Below are experts of layer 5 (counted from 0) of a mixture-of-experts language model. Rows are named router (the router's row for the expert) and show model dimensions 0-95. Each number is 128 + 32 x the weight over its row's rms, rounded and kept within 0 to 255. Numbers have three digits each.
After each expert's rows: a language model's description of what the expert responds to. This comes from a sample of Wikipedia text that the model never trained on.

# expert 10
router:102080177124103153174139119094076107097192173114103114169078123117154138148106090151092116111110144172104127053149132112168138179187083113130112178132160104132151121155153149178157100176153105095077098098150144067121139152128116136136112066130091138166161110187157175139113131160073114076
What it handles: Table pipes and number separators in statistics and election tables, plus in, of, and commas in census population sentences.

# expert 16
router:074128138136112157140180160108144120098167174086123143131124164105143149152085100137141077107098156168100156110158099112150088177139098093113047149143162099134101082153133126165146093163112084087104081093138168096104171142126067166162104121081082167194144106174172167083156152148098107096
What it handles: Opening quotation marks, parentheses and brackets, row-ending pipes and heading markers, often after was, remarked or considers.

# expert 11
router:108076160156080165132140134126117163104184143118123073163103138129157184173114113160043092112091156148098121119155082108154111119114098079102098167167141106083125074145179161165172108157096126087111137128153154102114180180084114156120123101108091162185149094149145150132134183183111098084
What it handles: Nouns and title pieces in sports and election articles, such as Cup, Championship, election, season, game, final, and dashes in event titles.

# expert 13
router:093121163154101181130133135087125128118152126066122095123066147077151165163108105122110102114084143138095150128139059100151108168140128113097095157156199092119101104143154151168165088159132084071089087073163172085087138142104095122135088118100083171155164103157186144112160134166087096082
What it handles: Verbs and verb stems in plot and history prose, often after to, he or who, such as attack, defeat, help, took, said.

# expert 12
router:095108168150118140136130120114071147087172151078142103139071127099148180148088121151112091097083150146099180083131118099142131151159098103106123163163166083112099126138148142163130086133122108117108119097165190116082167212055099167181077108107096158149188091156144167093150145161099097123
What it handles: Sentence-initial After, When, During, While, and pieces inside titles of films, books and songs, such as Once Upon a Time.

# expert 5
router:107105180153122164176144140105119189084167141116067060153106157117131155103113128147082120075134122188106175138129122102160090178128120101087088159148158098063141126157152160131137104132146080120054100103147190138112160124085095183169103087100107181172165100147119137107141154126087111104
What it handles: Short function words like a, an, his, or, no, any, and word-initial fragments after them, such as pre(liminary), an(thology), multip(le).

# expert 30
router:072127160152120136159138152122088175102155182116105093146104142112154180165088083171099097109063178163066164112144074079195092141133124110092135149166203104125137122133135157188137104167139107112091081086175151112083183147102134168163129121115099136137162103138152166118143144116084110108
What it handles: Inner pieces of non-English personal names, often Arabic, Slavic or Spanish, with accented letters, as in al-Hamid, McMillan, Ginandjar.

# expert 24
router:113108151150116134152122147111118156072149148123125116174122160095194193139089072158108084093106165193090151105200111104170104138192118098127102135143152088106112083135122171165159114147118109119064083067140135120087168152102085127160047126104109167171144117171134151146143158141113088113
What it handles: Single capital letters or short uppercase pieces starting acronyms and codes, such as the E in FEMA, U in UNESCO, asteroid designations.

# expert 28
router:120117135138103163174166180109122188076162139088065091163132145116148168182137124194119110115080124169065137084130128078166110163182127100098121171130156117118134093125127113149196109186106103104106102072156119107111152161063096111162092102115115143136161121157154138108149184119112101069
What it handles: Direction words and their pieces in location descriptions, such as north(west), east(ern), north-w(est), plus assorted mid-word fragments.

# expert 31
router:098056149144112125154152127081098134074179196099106092127095151132152164150111127141091104105096171187131184123138116125148131149146094110108129160143169096145118098130159158156143111168155068093078129072172171092084148176101082129129077110098113187167145114166161161101140152153081087091
What it handles: Prepositions such as in, of, on, during, from, especially on before dates and In opening a sentence.

# expert 18
router:086077144114130118140132125073095125120158200084123120167084152122146181164073082147081114105099164155082183093160098099136110151154094102086101166178153095119135104155121147175166091142164085101098087092190159099128141143094126106168083092100101127144156122139163152088155173139075104103
What it handles: Commas, and, and pipes separating items in lists or table cells, often just before a person's name, such as John, William, Robert.

# expert 19
router:109102168170099115155119155135082155108164143084098101180116140145183159167108118170132099110087163142065161121162117114161125198169105146104089143165139106105148130135155147155149111194162113094123116131137160114098133116094091162209120074111117140147215101201160150123172163130110080106
What it handles: First one or two letters of a split word, mostly lowercase d, p, f, l, such as d(ense), d(ark), l(augh), f(leet).

# expert 3
router:114108183160052150153134168107071181104171155097134091166135164109155154149118120161126123113095151140105131127148058098195085180148076100119096151158207113117110115162185181144132099149142122116110083125147161075134166156078089107164126116114098137141159106148169170089145141131107089097
What it handles: Middle or opening pieces of Latinate abstract words, such as princip, philos-oph, str-ateg, organ, techn, before -ic, -ing, -es endings.

# expert 7
router:082114133139076133151151151100114155082147169126076081150108148125178192163109080137102122069103189163088138069174089088138120162160087090061126151152154090138106082155119157159178127127115123088104106106167151097080156160118127125171084112077078147144146091131131136123140169150102080104
What it handles: Final pieces of place, city, university and sports team names, such as Angeles, -ville, Tampa Bay, Huddersfield, Nashville Predators.

# expert 4
router:069100124132097162142148135061085131137178160083103137167117159109156149183073103157075113073107139153126150130161109132154136138151103099140072175148154102095153076145146146181137083160101098115116084096183166082057177124103123137162114088109107138157152067119145129128184177142106100118
What it handles: Word-final pieces of article-title subjects and their descriptions, especially species and genus names such as beetle, -idae, "footballer", and "is".

# expert 8
router:112109163178115153146150146107106182089163151118071093166111180111178150145131112148169100104104190154109126142156069085164088133153086090090115170128159101104132093178150143160143118149106105077085091105161157105122142132094131159139116075070107159140160102178169140105125198120069078115
What it handles: First pieces of Latinate words after the, a or and, such as con, trans, inter, ex, res, un(it), ass(ociation).